Weights of a small mixture-of-experts language model, trained from scratch on English Wikipedia: a variant of Muon for the experts.
Below are experts of layer 2 (counted from 0) of a mixture-of-experts language model. Rows are named router (the router's row for the expert), up (a neuron's input weights, with its number) and show model dimensions 0-63. Each number is 50 + 10 x the weight over its row's rms, rounded and kept within 0 to 99.
Before each expert's rows: a language model's description of what the expert responds to; "mostly gets" lists some tokens that are sent to it at least half of the time. This comes from a sample of Wikipedia text that the model never trained on.

# expert 0
Description: Taxonomic name pieces. Latin suffix fragments and words in species and genus listings, such as -idae, -ensis, -inae, species, genus.
mostly gets: " species", "ensis", "idae", " genus", "idae.", "aceae"
router:46 47 48 52 52 62 38 64 42 35 52 64 60 59 51 52 41 37 30 54 45 36 50 27 31 60 46 39 42 40 45 43 45 56 43 32 47 46 48 43 51 23 49 51 57 57 48 51 31 50 55 40 26 48 53 47 48 52 47 67 50 37 59 55
up0:45 57 72 41 65 48 63 47 51 53 59 56 64 59 48 51 43 47 47 40 58 50 47 49 47 46 46 57 58 58 32 60 59 53 47 54 49 58 49 59 51 55 57 68 51 68 69 53 46 60 44 68 65 60 46 43 54 45 60 59 51 39 29 44
up1:60 46 41 56 49 35 53 51 54 44 60 30 45 48 55 41 42 51 46 47 58 66 31 64 48 49 45 57 50 43 59 45 44 69 55 32 40 36 74 55 44 48 33 53 56 52 54 76 62 35 60 69 39 45 32 63 61 50 40 60 50 54 36 64
up2:48 55 40 59 58 64 40 52 64 57 38 51 53 64 46 55 49 54 60 65 64 38 39 58 68 39 50 43 41 64 62 52 50 39 50 40 47 40 36 37 64 55 46 50 51 33 54 52 54 52 59 49 54 65 48 53 47 44 22 55 34 52 56 56
up3:65 35 53 33 40 53 37 43 54 45 44 52 66 58 48 40 50 48 72 57 57 44 51 40 53 41 49 46 64 47 45 51 32 39 60 45 27 59 44 56 41 39 63 66 53 52 41 48 34 54 65 41 59 67 58 45 33 44 46 50 67 49 65 64
up4:43 46 50 63 56 50 47 53 40 46 44 49 53 58 59 55 46 55 57 42 58 58 49 56 37 56 58 37 53 33 53 40 47 45 56 59 39 43 35 48 59 39 38 58 42 41 28 46 58 55 48 51 41 47 52 48 29 46 54 33 45 65 50 34
up5:35 58 43 59 38 64 44 52 54 45 25 53 66 47 61 36 56 47 57 52 29 49 51 31 38 48 46 61 43 56 34 35 44 42 45 55 64 40 50 43 48 54 53 73 62 57 56 32 54 41 58 51 42 41 49 43 63 52 69 66 63 47 50 57
up6:52 42 60 55 40 35 59 47 34 72 67 48 52 56 45 40 52 48 53 44 42 44 45 60 55 56 51 30 49 56 50 51 62 59 58 50 59 53 53 48 67 46 43 63 54 46 46 55 56 29 58 42 33 49 32 61 65 58 42 67 45 54 49 38
up7:50 50 63 50 51 56 64 55 49 46 59 42 56 47 63 44 46 45 65 53 68 51 52 45 44 49 53 47 46 41 54 41 50 53 31 42 40 48 56 39 34 53 44 39 43 34 52 42 65 47 38 57 56 51 41 55 47 35 42 58 55 53 31 42
up8:42 38 46 45 55 54 42 48 52 40 54 72 29 61 56 41 42 39 49 53 43 48 52 55 49 47 49 63 41 51 62 50 69 63 46 48 38 52 48 55 59 50 42 52 50 65 76 48 51 59 48 50 38 46 41 30 54 66 66 55 50 33 52 35
up9:22 52 55 62 55 39 41 63 68 59 42 42 52 58 41 70 46 82 47 44 62 32 52 40 43 75 42 48 52 50 44 64 65 60 34 44 32 40 56 51 43 62 60 40 47 48 66 66 48 48 64 60 51 49 60 71 55 28 56 55 60 43 44 55
up10:34 34 41 69 35 44 41 60 53 53 49 64 53 58 62 43 24 68 57 51 48 33 61 36 56 35 63 58 45 55 35 59 57 49 48 58 45 53 43 48 44 46 46 49 48 60 51 36 45 49 46 45 57 46 40 49 53 52 51 49 40 58 46 62
up11:44 46 37 44 54 47 45 57 55 56 44 27 50 69 55 48 50 57 41 59 33 46 44 43 47 50 46 27 40 40 51 40 59 56 47 50 62 57 70 57 31 51 59 56 54 31 55 51 46 35 46 52 52 55 57 49 28 45 45 53 61 48 73 53
up12:52 58 43 51 64 38 64 50 52 58 38 57 60 38 65 52 50 50 27 60 46 48 49 50 36 34 51 46 44 39 39 48 43 63 31 41 55 54 55 41 48 62 52 71 71 75 53 60 40 56 45 58 52 59 75 44 50 37 49 35 39 46 49 50
up13:43 33 59 47 61 54 44 53 40 47 45 55 52 55 65 43 56 28 50 32 60 38 42 40 27 36 38 24 48 63 60 39 52 30 46 35 43 40 59 42 55 56 41 54 44 45 40 42 49 23 59 41 32 57 46 50 49 46 54 54 54 46 47 35
up14:37 41 60 48 55 37 46 58 42 38 49 41 57 59 44 38 35 53 48 48 52 29 53 60 58 57 58 60 59 55 48 44 44 48 51 50 56 44 50 50 44 43 30 29 43 55 48 45 43 32 59 40 44 53 73 38 46 59 55 49 58 40 71 54
up15:60 62 40 53 56 25 68 43 44 30 36 60 38 54 45 40 59 51 54 58 40 59 54 48 35 65 46 67 44 56 31 41 43 55 57 42 49 50 60 28 56 68 44 59 55 53 50 52 56 42 50 31 55 48 70 75 41 53 49 53 42 30 52 57

# expert 11
Description: Government and institutions. Nouns for political and legal bodies and offices, often capitalized in names, such as Republican, Council, Law, Senate, President.
mostly gets: " Republican", " Government", " President", " Congress", " Party", " Council"
router:39 51 57 49 50 51 54 54 50 63 42 49 56 42 56 48 53 68 48 51 52 21 45 53 69 53 38 49 42 42 49 55 51 37 60 70 43 53 59 67 44 51 51 55 59 41 58 40 53 47 46 40 61 43 43 51 49 39 53 59 40 50 44 44
up0:39 57 56 38 42 60 46 40 58 55 53 51 48 48 45 55 42 51 44 52 58 57 64 34 67 44 48 50 50 51 61 51 56 34 65 44 53 44 52 39 43 42 43 44 60 52 61 50 63 60 62 55 60 51 69 54 32 58 58 69 51 49 43 50
up1:48 43 50 59 64 50 40 59 43 57 64 52 48 51 42 54 63 45 38 56 51 47 59 47 40 51 72 52 38 37 59 61 52 39 46 51 49 49 38 45 54 56 41 49 55 60 54 52 41 49 23 41 55 44 32 44 55 51 89 46 31 51 37 52
up2:57 59 50 65 64 45 44 74 53 73 60 50 47 37 43 52 52 45 39 30 34 39 51 64 54 55 44 39 61 47 56 36 57 57 31 35 47 63 52 44 47 44 49 68 36 36 37 45 56 52 59 45 37 39 55 55 54 47 60 43 66 57 62 63
up3:45 36 51 50 40 55 34 51 61 43 60 35 52 66 51 38 46 45 39 46 39 44 57 51 46 42 50 29 35 44 59 51 52 51 55 53 65 20 56 40 57 66 65 55 44 40 57 60 43 50 38 31 39 51 57 79 74 35 48 56 54 57 56 48
up4:48 65 60 45 57 56 37 54 60 55 66 64 41 52 47 45 65 52 42 54 51 53 62 57 58 60 31 42 56 32 53 51 46 41 40 52 60 53 54 50 59 34 60 62 53 70 43 39 44 55 42 42 61 36 57 54 60 50 64 46 44 46 62 45
up5:36 53 61 55 58 47 63 60 38 46 44 51 70 50 69 39 52 38 48 58 47 49 72 51 73 39 47 52 47 70 50 49 55 57 66 33 64 58 35 66 45 46 54 45 47 59 50 64 52 41 42 57 51 30 37 50 45 35 46 66 39 39 62 44
up6:39 50 51 39 49 48 39 53 65 46 62 65 43 66 50 30 41 50 55 53 31 72 44 58 39 42 51 38 37 46 44 56 39 64 50 43 51 55 43 48 60 76 56 39 40 42 49 50 36 46 46 65 26 37 39 84 55 47 51 49 55 54 58 50
up7:58 56 55 35 63 43 55 44 60 34 57 46 51 48 31 37 54 54 39 60 53 36 63 60 42 54 58 53 42 40 66 37 54 52 61 45 36 42 41 57 42 51 57 61 60 54 59 54 62 45 45 50 41 42 49 22 51 38 62 40 61 64 51 65
up8:54 52 36 51 67 37 60 33 49 42 29 40 51 60 67 46 50 53 52 32 67 54 51 42 63 34 52 39 51 53 42 51 35 41 52 37 47 62 47 45 44 40 47 45 44 43 62 52 43 45 54 58 48 49 46 61 41 38 53 46 53 56 55 36
up9:31 40 46 71 69 59 38 54 54 53 51 59 54 57 39 55 36 45 53 52 70 40 54 66 42 45 46 43 33 57 70 61 37 55 38 39 57 41 45 54 43 65 46 54 45 48 48 53 28 54 48 53 63 49 54 60 42 47 40 58 46 54 48 35
up10:51 49 49 65 39 45 29 55 36 56 49 33 50 60 66 41 47 45 44 55 46 40 41 46 69 59 60 57 41 58 48 62 39 63 47 58 52 48 49 41 48 46 52 56 52 63 51 39 44 47 51 57 58 30 45 52 40 45 48 54 53 59 42 55
up11:42 52 41 52 40 43 47 65 42 51 47 56 61 46 53 46 38 49 53 61 37 45 60 70 23 45 54 51 43 49 46 65 51 47 59 57 52 55 58 49 46 46 26 34 32 35 51 72 64 52 38 49 43 50 48 77 42 65 45 58 59 39 52 42
up12:48 52 47 55 33 45 28 55 61 47 60 50 47 58 61 43 59 74 28 47 54 56 58 45 43 41 60 36 49 56 25 60 57 63 55 36 55 35 64 56 49 56 55 48 56 58 60 50 48 63 58 59 44 43 57 46 57 42 50 55 46 39 67 51
up13:40 28 46 48 67 56 32 50 51 42 49 65 30 51 56 62 41 54 59 39 54 40 51 57 37 40 66 42 50 38 50 43 55 49 54 62 56 47 53 56 53 45 44 52 46 44 38 38 53 64 57 57 77 61 43 41 52 44 45 56 39 39 57 51
up14:31 66 57 56 42 60 45 54 63 58 56 74 49 54 45 54 51 51 43 66 54 38 74 55 64 57 33 47 28 50 65 52 55 54 60 62 23 55 42 53 31 60 65 49 42 49 58 50 53 57 54 54 61 54 55 51 31 55 30 42 58 44 61 50
up15:73 60 66 37 49 54 36 54 50 50 46 40 55 53 48 47 40 46 32 38 56 57 59 31 61 34 53 37 38 44 46 61 56 59 59 38 50 47 51 49 52 53 66 47 62 47 49 72 50 60 58 50 52 48 57 29 41 46 40 60 59 49 52 70

# expert 2
Description: Infobox and table structure. Table pipes, line breaks, colons and infobox labels, plus coordinate symbols, such as °, ′, "- Coordinates:", "Location".
mostly gets: "′", "°", "- Coordinates: ", " (age ", "- • Total: ", "- Born:"
router:59 25 56 69 56 64 56 60 41 36 39 43 62 75 54 46 52 55 47 54 61 37 39 49 50 44 47 47 41 68 45 41 57 59 34 70 38 53 51 41 57 63 59 65 60 68 50 42 37 51 42 65 31 41 61 53 60 43 54 51 46 72 40 51
up0:26 46 60 45 66 56 63 53 51 54 44 55 43 52 50 55 52 68 41 47 51 36 39 74 44 65 39 46 51 50 35 26 40 54 43 55 47 49 54 46 57 53 46 48 51 36 52 32 42 43 44 51 48 72 35 37 54 48 48 54 52 69 67 58
up1:50 57 44 39 47 64 55 56 53 46 49 47 55 58 36 52 14 55 49 49 47 46 46 60 36 35 60 44 46 50 66 57 32 39 47 36 55 47 61 61 57 51 42 58 27 42 49 51 56 72 36 56 73 33 50 43 63 58 58 34 42 54 43 53
up2:33 53 60 68 63 62 39 58 37 37 48 42 45 55 55 45 51 53 38 44 52 24 50 36 60 48 66 53 54 61 52 62 41 54 48 55 28 30 59 54 47 43 38 38 55 46 48 43 38 37 63 48 38 53 54 75 51 35 52 60 38 42 47 65
up3:56 63 66 30 60 60 54 43 79 29 71 64 43 46 54 58 50 47 43 59 65 46 57 56 44 34 50 45 54 41 44 37 60 48 26 35 42 54 44 49 54 55 46 69 57 42 61 58 71 55 55 61 52 58 47 39 64 46 73 59 38 54 52 63
up4:39 53 33 51 61 31 52 29 65 39 47 59 61 47 40 37 39 47 60 35 57 39 55 56 52 59 22 58 67 39 43 50 49 57 44 49 57 32 44 37 56 60 66 57 38 56 47 51 31 41 70 52 51 59 27 49 61 46 60 57 34 58 55 58
up5:45 43 47 60 58 54 26 53 44 40 59 49 54 52 34 51 33 47 42 29 56 57 25 64 59 57 59 46 51 56 55 55 41 55 42 38 54 48 52 46 53 52 58 49 50 69 51 49 49 53 54 45 56 60 41 42 61 46 67 63 26 52 59 60
up6:47 46 39 64 45 36 60 43 50 49 52 37 66 40 54 35 40 36 50 49 44 37 40 54 49 46 53 45 57 59 55 52 31 61 31 52 39 42 56 32 60 57 46 58 47 59 52 44 52 59 62 54 58 37 67 44 53 60 67 58 52 48 25 45
up7:46 41 47 39 56 44 29 45 60 54 33 49 71 49 40 56 65 49 36 70 44 43 61 56 44 57 58 50 44 57 39 44 59 62 54 27 32 48 52 48 56 60 51 42 55 59 37 44 45 55 60 55 53 57 43 56 52 32 57 64 39 50 59 57
up8:45 51 65 60 50 46 49 53 51 44 34 57 56 53 52 46 42 46 57 49 49 43 78 38 63 69 47 43 51 66 28 60 86 68 58 52 36 50 42 49 49 61 44 68 46 49 50 59 63 49 53 43 68 56 49 58 47 52 55 61 41 75 30 57
up9:68 42 36 54 62 35 63 62 41 48 60 39 57 45 46 57 57 41 61 40 45 50 47 57 37 46 49 45 60 52 53 53 37 59 60 46 56 46 39 42 47 66 50 42 50 44 60 55 30 57 32 53 59 41 31 58 56 31 36 58 55 43 48 31
up10:65 38 57 63 45 50 57 69 48 36 39 53 59 59 63 57 46 56 49 54 51 38 54 23 54 32 44 44 59 48 46 56 59 46 59 67 60 59 57 46 50 37 65 55 64 37 49 47 65 46 62 60 27 56 63 55 48 47 34 52 41 58 54 62
up11:31 45 50 55 46 47 50 59 50 50 48 47 54 55 44 62 58 61 53 44 53 73 46 49 40 50 57 66 27 43 54 51 51 63 52 55 46 50 67 42 62 50 47 44 62 51 47 54 46 45 59 43 41 45 54 29 43 47 51 44 84 42 38 48
up12:55 61 43 44 30 48 50 39 45 63 53 47 38 54 36 62 50 53 38 59 56 44 40 42 38 36 55 46 65 54 60 40 51 43 49 65 54 62 54 48 51 64 52 58 59 59 60 30 35 53 50 66 53 30 52 47 50 60 54 32 45 42 33 61
up13:54 36 45 47 52 59 50 50 56 58 30 32 40 52 46 41 41 33 52 47 49 47 48 53 60 48 50 54 53 75 42 32 54 42 48 52 34 40 64 65 63 61 38 60 56 56 32 55 57 67 44 58 51 64 39 69 58 30 49 51 39 58 52 58
up14:61 63 44 58 41 53 49 45 39 51 56 48 60 66 47 61 65 53 49 64 52 51 56 38 58 29 51 67 42 58 64 38 69 44 40 63 48 47 67 49 62 41 53 64 53 60 50 35 39 43 49 52 75 25 46 63 65 62 51 46 44 31 41 54
up15:27 49 37 50 51 58 36 44 38 49 39 48 61 41 52 39 51 57 65 36 50 38 44 58 59 42 48 44 50 38 44 52 54 63 58 52 69 49 50 50 70 53 38 64 46 50 38 53 49 59 50 52 53 47 45 44 45 63 46 48 47 58 58 47